From a checkpoint of a small mixture-of-experts model trained on Wikipedia: 13 layers, vocabulary 8192.
Below are experts of layer 5 (counted from 0) of a mixture-of-experts language model. Rows are named router (the router's row for the expert), down (a neuron's output weights, with its number) and show model dimensions 0-255. Each number is 500 + 40 x the weight over its row's rms, rounded and kept within 0 to 999. Numbers have three digits each.
After each expert's rows: "raises" lists some tokens whose logits its average output raises strongly, later layers aside; "comes before" lists some tokens at least twice as common just after its tokens as in all text. This comes from a sample of Wikipedia text that the model never trained on. Tokens count by the router's weight.

# expert 0
router:525465493498466549444539504545515518476551532435506460530406493529548489522507532558462525489488456473477517464502469532416503431498452539553540486439483447550554461581505453465550420447448506498484473439514462535420570575453586466528523530465507484461489430492466523487551464475526525502508484559531573514471469456542556466511482527529488502497492490476555513527464515464500455419577505531482486497482481440537566455519470482538467543520547514516481552458468576500503564533454590509470436468467495481501545460501518479448520505459535481461559562527532508563514504547533516468475563445555476523458536456570559506482460488489497476491515526582470527489460454476469478517465531480584473444484529539525428552471410471563414534539530428552469452499574466475483539502482446
down2:489504515492453490506570505538509501506494505525485509496568443488479462562495541464541481526459507505565462448506506551447524505525442414477509515520489468478549615480468488517510481469538490432473458488417460455492512476574499570447481483536579472555456468505489518479491472441502533523444498472488498537517453530479491483552486563512457540452435529510498541400485469499518515479511484467496553496593543430495522545478525526489556493373579521531438477517472613529493493558565446495473485517574547503509545412495485490390547457452440494550486493581519540470450435504561486529548572525511493549518500600492526509579513492511536435514484457507473512508486480529485464549485500534485447428543555482485497536460519444470420495470570453469494478508539527451478492488539508
raises: " the", " a", " he", " all", " an", " was"
comes before: " the", " was", " a", " he", " is", " it"

# expert 18
router:496437450494444533463518515548486542533525526456429481544495453532529553462538519563488509419510523453565507523484510485410446541536480498526570466470465448502514484555473471477538481399509536508473450513556477473498594517455478413504535489453429522484471494526454547438474499451553512464566513494521582500536501517528554513440459530541465486517538475524501468561467474443438473442541455492442466490502493474530519560523482476554433547529524532517488535534450475459501500490504531562483453448422480455510581375524414476452513582473547503450575534485514484518534531549509503487487525386563472452475498429536546494493472493486491542464545538532496546537515479510479442542534538507530451489484497537551469517493484483474502537482545455516576498518505434438434540462480433
down3:502437541486528514494538538545535503579496515521482467451540549473466465593448530571487526501491473468510431451495484488470478521452501532572433542580515454485523674584449530582458515516499497517475479517414482459463462481509497530515520537481536552487447488432542476550518533482507458435471442513479497492548505496470445542451475456561517529519486494442555505487456529420539469459514537524509530585472598554466537473517458441532469515397524469449482514515544546529493521553493446536509443454542481572459548486458540495530517459497451483505456510511525499509437518501476524469516523497440480469498527505471505451536464477465520464493469501510517526492411518454458500550545500492499487507515522539545517547513509458468481465390523474455542576499605461477556446476552522
raises: " the", " and", " all"
comes before: " and", " which", " but", " the", " he", " a"

# expert 28
router:558419523574496549479533532513536523520546497460498491472459445549498603448632540511447595445497497460492562475552497473492501464495464571585516467443495497530490459534509460476494464491442485564509438532514494479501570498435535501520575526487458547507456460446457460495510519452487468479483533486553538514558478521581462498430477584492446481573509517496514511489537497435478523464485524521520483570500502430528517471481452425543490578518538501611546554456464448441470500497528554482481420514472476458578511509520503443451460537502586441495509543529536464500487478497489503511447492475529456443536567482537474523481502492552506532449488547511517515447528503454453517487536538522514528452542508509599485485451496499511481519559372470520489455514495517463528479479470463
down0:561532551442499462493541538491468517466470487510468514484472477460495507597555505473471433523500462499490487446446495562525503535562502448482498558517466414514478498492492499465524514533512498535521467468539552467492498471519517497404521514466465382530521473421420482553523590519486512551451482506438500511502491562503468597497477512485472501482597436507577564512466483471575594483517524485553505579485503465562547468479529491438487430486442470502483488502505579592459562439469483528532498542460480538441565564499524525523534498516442494547513506495510500453467570488452483454560496476552550541448519488554526520545499506508478427456450454508522432553536583514503501493567437554516415505477532461486531463461504508503501483506496554519473433470534452486435418517507484
raises: "-", "S", "Scientific", "  ", "s", "="
comes before: "-", "|", "=", "The", "In", "On"

# expert 14
router:547434473486447509465524558507465532513571581450509508492504493540486518571523532519501572441452498508514509469543552453446459471464453522513502468375480453560523475517513466441545485490482461510479469526587504551471566536452518452478564508409496516504528440564460502495519488498500532507502555517544520511529452505555521538467507495484470474489506457498511486595444467437460478519520493503468470467513455457600515454531443447521460491570536538607438532481421436475487517506481511539520490455498472444506494432528514491424532509484575496446568546536525486501612555482550532459396489431484487529516501480575547504499419477566445477493468533487489525479522431452506427514529481535519459502429506500481442510460490459512511552502515475473574486526498483463482575473474483
down3:481486496503530490504451555497510513455494465498494464511468441468555544560536495527495492441551460550564498541507469453556490444499541437511476462429524531470484587432520496469499556564538529517622514571475456547488470533519489579495501473462495440478488511524507541541535513442599481500470596498490501506505473519458477471487488491514531459531437509513498541431499449497529529538517453507589496494484399508547558481599588470508447554455479518495474497486565419616429516527499425447466518455452528448491549481539567565452519437574522509583456478482487511517443462507517483539412444511454481498505537520523524472511511523486489474459504482514439480471481521537435477440500492435476544475455507471545483548464502484534560531540474556528489471447517517491552504455449485
raises: ",", " and", " (", " in", " to", "'"
comes before: " of", ",", ".", "s", " in", " and"

# expert 17
router:544463452539479500500505517561552538479534527392488439512505457449514486530513527534405573514451485426492483470520527443503424488532482532530522454476505416497536490551475491497577384466448504545492494464498489504495537524480545453498512539477461541457512463578450473521542521492460485449549477513511482520493485443581526464474463552486431450542556484507504474519470467422473485438544468573456429540514483493575568507532462425515492494522544505549546553538421521436495544499482528511446481512443473478507505488485460495497522484491537432406602556522518472508559529429509574479502510446557484485429528499553591521478502480504490547483475549521473525474492418503520518572529534555528485484432519523547468494517420458584471496528495460541485496485573453464510524470506487
down3:499568531569499538541486501411454513493490465534489473492568506520517504545506446455425458518488560439483527574526541527566486504512510491466473478508522488492533580512551457587453549453507433490469502443457489450453539534453415500485438508486547406570526507490499479462540518458499495504479530570504476512480574473419472565495422509493537503462602548522508472421486483559477583542524498530480596457446599499470469481425505488518463551394469477510522437544498507506462508458462554512481546459480520471513499497552529480574438498515480458504526476501507473448546492522500453467498541533464472521526488470492494519566442480559472492441527442543492560467471560467504567509566523474488531494473549493536460424516537414500476479560549482543503547556492472501457515476538512
raises: "\n", "\n\n", " The", " He", " A", " In"
comes before: "\n\n", "\n", " The", "  ", " He", " In"